Experts of a small language model.
Size: width 224, 48.4M parameters.
Experts: 96 tanh GELU neurons an expert, a shared expert of 128 neurons.
Training: 360M tokens, 5498 steps.
Below are experts of layer 3 (counted from 0) of a mixture-of-experts language model. Rows are named router (the router's row for the expert), up (a neuron's input weights, with its number) and show model dimensions 112-223. Each number is 50 + 15 x the weight over its row's rms, rounded and kept within 0 to 99.
After each expert's rows: "mostly gets" lists some tokens that are sent to it at least half of the time. This comes from a sample of Wikipedia text that the model never trained on.

# expert 36
router:50 39 58 51 70 32 58 74 92 52 72 30 53 60 35 65 48 43 82 60 42 27 48 84 70 45 34 49 43 69 34 73 90 40 51 54 49 61 24 57 58 42 61 56 41 32 56 51 66 46 45 40 63 48 79 35 55 40 45 82 50 49 51 69 55 45 44 60 43 34 56 50 61 49 65 64 39 49 23 53 25 64 47 60 46 33 68 56 53 60 35 78 31 51 19 54 62 39 63 42 56 62 39 37 47 43 42 53 66 32 53 63
up0:67 30 71 25 71 37 85 53 47 42 58 36 38 43 47 62 48 49 49 45 70 65 52 40 61 54 57 74 63 66 56 35 38 55 35 47 76 35 39 52 43 51 53 46 85 34 27 46 54 56 18 42 38 49 33 45 88 45 43 47 56 37 69 67 46 65 59 68 65 61 26 29 41 32 43 61 40 35 40 54 52 29 51 44 22 35 47 48 36 39 67 49 58 40 68 41 42 54 46 47 46 75 55 40 31 30 66 62 76 42 49 41
mostly gets: "To", "See", " Ori", " Ass", " Bi", " Arg"

# expert 73
router:41 71 53 40 94 48 62 69 49 46 73 42 36 57 44 57 69 46 74 59 35 21 78 50 60 42 40 54 40 44 39 40 59 27 48 55 65 40 68 58 32 57 44 52 40 25 37 47 70 38 33 37 49 38 59 43 79 65 58 76 79 37 37 36 45 24 86 40 35 38 46 30 38 51 88 46 33 66 42 45 39 69 63 68 59 24 54 51 47 48 19 61 52 48 48 22 43 54 86 38 73 41 25 39 56 65 36 51 30 46 57 69
up0:75 62 79 52 73 55 81 64 41 48 46 54 30 39 69 56 60 64 42 62 65 89 59 39 57 51 52 67 50 57 61 46 34 47 39 38 21 57 50 61 54 41 42 39 59 31 62 48 71 79 09 54 42 49 06 67 63 25 62 31 50 39 40 67 36 46 57 74 51 31 31 28 60 37 63 32 72 49 63 53 44 51 42 43 47 50 66 09 33 52 46 48 80 74 57 37 57 52 62 50 41 67 64 21 57 61 40 47 68 51 54 58
mostly gets: " German", " Russian", " Wi", " great", "р", " Czech"

# expert 112
router:41 52 60 49 68 72 68 77 50 45 65 68 56 50 38 62 34 30 63 39 59 30 77 52 50 27 26 38 56 61 52 69 74 38 48 38 60 42 45 63 35 53 42 53 21 58 25 45 59 53 34 34 59 55 33 42 57 65 66 80 46 70 31 54 72 43 41 43 35 35 67 33 64 43 41 78 21 60 55 42 36 31 34 34 44 18 30 67 68 51 46 69 49 47 46 40 79 56 64 61 44 32 58 52 66 45 51 50 47 42 73 57
up0:50 62 71 39 72 60 61 58 56 53 71 38 50 51 48 61 66 42 56 65 46 50 66 42 52 38 45 37 49 51 46 41 16 56 53 47 54 52 27 55 54 64 78 55 59 37 59 60 57 59 09 11 50 66 29 55 60 59 79 22 33 57 79 57 51 63 51 79 64 46 42 70 62 28 58 29 61 41 43 26 39 42 67 53 32 21 52 33 36 18 51 52 76 63 80 42 53 53 57 28 49 42 50 37 57 42 39 35 88 22 72 24
mostly gets: " Coordinates", " throughout", "east", " century", " Elevation", " much"

# expert 9
router:67 58 54 57 62 66 45 60 52 40 52 42 70 53 37 43 53 32 68 47 49 51 73 66 67 23 18 39 37 53 95 46 73 19 63 62 56 61 65 70 43 47 48 63 38 30 31 57 64 33 34 36 52 48 78 41 73 68 39 72 53 46 38 33 48 29 47 55 30 47 50 47 83 30 68 52 39 57 63 48 42 52 49 51 71 13 52 49 32 52 73 69 54 62 46 44 57 51 58 36 58 41 35 32 62 50 59 45 39 76 37 36
up0:48 46 95 54 76 44 60 56 46 26 56 65 62 47 66 59 62 45 42 39 68 46 69 31 54 26 55 58 41 41 52 40 55 66 49 49 55 83 55 43 31 70 51 41 59 56 48 44 59 52 35 31 41 55 21 53 53 60 64 49 27 57 80 61 64 43 35 64 61 54 36 45 77 33 68 34 51 53 59 28 57 70 62 37 29 35 48 37 71 59 55 54 50 76 59 30 62 45 53 54 47 84 39 41 49 60 57 42 64 34 42 45
mostly gets: " about", " around", " how", "erv", " critic", " discuss"

# expert 67
router:42 51 56 24 72 47 60 73 80 56 66 37 48 66 48 62 75 52 71 62 21 31 71 89 65 43 44 42 33 41 72 47 74 21 61 63 66 49 48 63 43 29 49 47 48 44 48 36 51 20 64 55 59 41 58 28 51 49 56 80 61 37 27 16 51 42 45 57 41 60 58 46 49 57 52 62 48 56 42 36 49 55 59 40 60 44 58 33 25 63 49 53 41 44 51 32 59 47 76 63 78 66 47 41 68 74 59 43 51 53 22 40
up0:61 48 55 47 64 63 39 51 55 43 54 54 63 45 42 53 63 50 15 38 55 58 41 34 56 52 35 61 56 69 76 56 35 71 62 68 64 77 54 54 93 49 72 48 56 64 57 52 51 28 23 54 51 70 09 64 65 11 79 18 60 41 56 54 18 46 37 41 72 47 27 55 66 45 71 51 63 62 53 38 21 29 38 45 38 40 43 46 55 73 58 42 66 35 70 34 61 34 47 27 80 69 42 28 38 68 54 51 51 32 57 44
mostly gets: "′", " V", " k", " v", "ä", "″"

# expert 88
router:62 41 46 45 75 47 47 67 64 65 66 40 55 60 45 62 62 18 79 72 61 31 81 71 65 44 37 24 50 46 59 61 71 42 44 62 76 59 45 55 45 33 24 69 31 42 21 50 68 45 59 48 52 47 59 19 61 63 62 79 71 45 36 43 47 39 60 52 43 44 71 43 61 49 35 59 28 51 40 35 25 47 63 41 66 37 37 27 50 55 44 63 33 59 41 37 49 33 55 51 59 56 58 29 58 32 53 54 38 26 56 52
up0:54 46 65 50 62 60 50 72 27 58 65 37 44 49 46 46 69 62 45 70 56 52 49 25 50 42 56 58 53 66 57 49 20 54 58 50 59 63 39 56 48 28 57 28 65 43 44 33 56 62 37 56 41 56 07 61 57 18 59 63 54 42 69 67 50 47 57 56 84 81 31 56 61 27 41 37 59 54 60 31 44 44 65 62 32 22 24 26 66 33 63 57 63 55 66 32 68 22 70 50 52 81 46 43 73 55 53 34 60 43 43 40
mostly gets: " %", " Votes", " few", " 100", " Among", "thing"

# expert 48
router:68 63 62 46 76 30 53 77 93 45 76 28 57 41 49 32 56 45 55 65 40 38 47 73 68 53 30 52 50 22 82 38 46 12 55 52 45 82 64 62 62 33 50 62 48 32 37 38 54 49 54 47 70 39 64 37 48 33 53 53 66 19 60 15 35 30 40 54 43 69 56 38 57 64 65 35 55 67 10 32 68 54 53 62 42 45 70 54 41 55 38 54 49 67 46 51 59 63 54 34 86 69 59 27 69 53 52 73 22 69 31 59
up15:32 65 39 35 58 45 88 56 54 45 26 51 35 58 44 52 57 49 75 30 41 77 66 36 51 57 38 66 62 44 59 48 56 64 48 27 30 72 69 38 57 53 37 45 63 59 47 33 40 56 52 46 49 22 55 34 54 35 52 74 45 41 67 60 43 69 63 53 72 48 46 47 43 61 48 47 70 33 32 47 50 48 32 49 41 46 45 33 17 16 78 61 74 45 30 70 78 48 64 64 62 77 28 45 47 85 46 51 38 62 39 41
mostly gets: "ni", "ko", "ema", "1987", "oli", "ico"

# expert 15
router:24 54 39 49 82 66 62 63 61 51 55 43 52 35 36 38 48 48 75 31 45 40 60 66 71 36 40 45 46 32 71 32 47 24 51 62 67 61 54 68 64 56 19 63 51 52 45 39 66 63 32 53 59 57 83 11 81 36 32 70 50 42 45 48 48 45 68 45 30 51 19 38 51 40 87 54 38 85 47 53 42 60 51 51 45 32 62 44 34 60 53 55 46 45 23 31 68 66 71 41 70 47 46 47 49 76 41 46 47 62 63 59
up0:41 55 78 47 64 56 61 66 52 37 58 36 53 30 67 58 29 60 27 41 61 57 57 61 69 50 22 60 60 56 78 74 27 57 53 52 56 79 58 61 39 44 49 44 52 61 37 72 51 81 53 54 33 70 28 45 64 24 59 26 49 23 67 59 40 50 50 58 47 60 45 63 44 42 47 62 68 49 55 58 63 59 61 40 47 42 58 37 67 29 51 50 67 52 98 26 43 64 52 32 46 61 36 34 56 37 52 42 41 59 65 38
mostly gets: " leave", "year", " care", " calling", "ield", "mon"

# expert 121
router:43 53 62 59 71 76 74 66 28 34 53 64 33 58 39 44 57 22 67 67 72 30 89 84 68 26 27 22 54 49 71 52 89 44 68 72 59 40 58 70 74 38 40 64 35 27 28 26 40 28 43 36 59 52 50 42 50 45 28 81 51 48 33 68 45 37 41 54 34 44 47 49 48 33 53 58 40 41 71 49 25 29 47 48 61 27 33 35 35 44 59 70 34 48 49 47 48 45 56 48 31 53 38 64 63 46 64 33 65 69 52 50
up0:55 24 90 34 74 47 60 59 44 38 54 42 68 55 61 39 69 52 44 56 63 57 47 69 63 40 46 58 61 59 75 48 25 47 55 67 48 46 43 54 58 39 48 57 60 32 27 53 51 52 63 36 53 63 29 67 51 34 66 40 66 53 65 71 21 50 41 61 65 64 42 42 53 52 37 31 72 54 66 38 39 40 67 34 20 42 61 25 56 07 53 64 53 46 66 69 51 37 57 29 29 52 59 56 57 34 61 57 50 42 46 42
mostly gets: "ruct", "pec", "ervation", "urance", "abl", "erv"

# expert 77
router:86 47 70 44 64 50 72 71 64 50 81 62 54 37 38 56 65 37 73 87 45 37 65 99 70 33 35 23 36 44 64 40 68 15 78 81 51 67 37 67 47 37 33 54 54 25 44 25 62 36 44 35 57 59 63 41 70 48 35 68 57 42 31 49 57 33 39 44 27 35 56 41 62 61 55 44 62 60 54 37 38 42 67 61 52 34 20 43 30 45 52 70 38 58 39 31 47 48 67 51 49 53 59 49 65 47 48 44 49 60 54 66
up0:65 38 78 69 65 69 63 71 63 60 59 55 39 43 57 42 37 52 48 48 54 51 64 48 57 58 63 57 46 48 58 51 22 62 71 53 53 34 40 46 36 43 41 52 65 35 46 57 45 67 19 31 38 63 39 41 56 09 58 21 39 50 76 82 49 52 40 85 70 54 28 55 50 55 39 48 79 39 44 36 40 47 67 62 10 34 57 29 58 45 57 44 53 73 81 39 61 42 44 35 43 64 53 41 58 43 32 48 46 18 51 59
mostly gets: " 11", " 10", " 9", " 17", " 24", " 28"

# expert 39
router:77 48 81 49 76 65 50 69 60 54 58 52 62 60 50 52 66 30 63 79 59 33 82 85 50 52 33 23 39 47 80 39 72 30 49 65 64 63 62 75 67 55 53 58 38 37 20 72 69 41 40 46 63 37 57 35 82 59 34 65 52 37 34 47 48 46 34 36 17 52 62 39 58 52 72 29 56 57 51 46 47 51 31 43 33 62 28 49 45 64 49 53 35 42 53 49 76 59 42 53 60 40 32 59 56 53 46 55 47 61 63 79
up0:71 26 91 29 56 70 59 54 56 42 38 62 56 55 46 42 62 57 42 52 56 57 31 47 58 65 55 66 40 64 76 41 32 43 56 67 42 52 52 58 55 44 49 44 54 28 68 41 57 71 22 37 32 62 27 47 57 35 63 69 54 60 53 54 30 48 52 51 41 33 48 43 57 58 51 47 57 48 61 34 27 47 66 47 37 50 52 30 55 32 47 48 56 59 54 50 37 30 47 31 39 52 64 41 58 32 44 28 16 28 60 48
mostly gets: " to", " would", " could", " will", " may", " can"

# expert 79
router:47 67 60 44 61 46 67 69 50 46 72 52 62 64 14 56 45 40 67 40 58 25 77 78 69 39 22 36 53 37 83 47 76 22 43 54 46 89 35 60 55 52 46 50 42 34 58 41 62 38 28 27 45 42 60 29 48 39 50 71 78 45 28 56 31 35 60 70 60 46 55 51 57 35 80 58 80 64 37 48 17 56 41 53 55 38 56 29 58 52 60 62 37 61 58 37 59 42 54 55 61 44 42 73 69 66 31 37 48 63 68 58
up0:59 52 84 31 74 52 62 71 59 72 52 20 53 54 40 51 68 57 57 59 64 63 69 69 52 25 27 48 56 74 63 33 43 43 56 62 30 62 49 50 72 37 57 21 72 31 57 76 64 44 32 44 35 48 35 63 66 22 31 06 57 52 49 68 53 44 31 75 55 60 42 43 51 53 65 64 58 48 54 58 41 52 71 63 45 56 50 34 48 19 53 54 41 48 51 32 64 40 63 35 44 63 29 41 41 53 52 29 78 32 68 62
mostly gets: "″", "OR", " JPL", "UR", "Early", " ethnic"

# expert 120
router:86 42 71 55 86 52 66 58 62 59 91 44 73 53 33 63 61 24 56 44 42 58 82 83 67 51 44 41 26 74 51 47 64 21 77 68 72 36 45 68 46 35 33 39 06 33 58 40 72 56 32 52 58 34 40 26 87 69 40 62 73 50 45 37 42 35 89 39 42 47 55 35 52 59 70 49 31 59 29 33 55 29 44 33 41 33 48 42 40 44 31 72 42 46 26 43 59 49 57 43 59 49 55 61 65 54 36 45 48 55 32 30
up0:30 56 66 58 81 69 65 70 63 48 53 29 63 43 61 60 62 61 36 46 49 53 40 21 50 62 70 63 50 70 57 44 26 38 50 83 41 69 33 55 66 31 71 38 54 46 65 44 69 55 69 39 50 58 24 51 52 23 53 43 61 41 61 52 39 78 54 27 55 20 54 56 43 59 71 37 56 49 43 40 59 59 41 23 33 33 67 40 62 32 39 74 37 63 64 28 75 23 74 12 33 60 35 41 51 56 45 53 65 43 46 41
mostly gets: " acc", "olution", " 18", " Rep", "History", " episode"

# expert 20
router:71 44 78 74 66 51 37 68 59 30 68 41 72 49 30 52 50 38 70 43 34 26 56 96 73 55 14 48 45 37 69 52 78 20 27 49 54 52 30 76 42 49 56 50 29 47 46 63 61 33 55 39 80 50 71 32 64 51 48 77 61 39 46 54 43 46 63 47 57 45 57 52 60 49 69 69 57 46 43 31 46 47 63 54 72 43 47 70 47 43 52 41 35 58 50 43 65 62 52 62 69 55 56 74 74 61 67 21 42 59 61 57
up0:47 38 80 65 68 45 39 66 68 67 57 48 60 35 65 41 68 73 44 33 43 51 68 43 51 54 78 42 67 42 56 75 45 60 38 37 47 43 47 72 52 39 62 48 75 27 43 55 70 55 55 21 35 73 35 40 54 30 32 48 45 41 53 56 55 35 56 84 62 59 48 52 58 53 82 56 63 47 51 53 61 41 59 47 30 28 51 36 57 34 71 69 42 39 71 26 57 39 59 27 46 57 35 65 14 46 58 20 58 30 72 51
mostly gets: " Liberal", " pm", "ney", "rat", " Senate", " Representatives"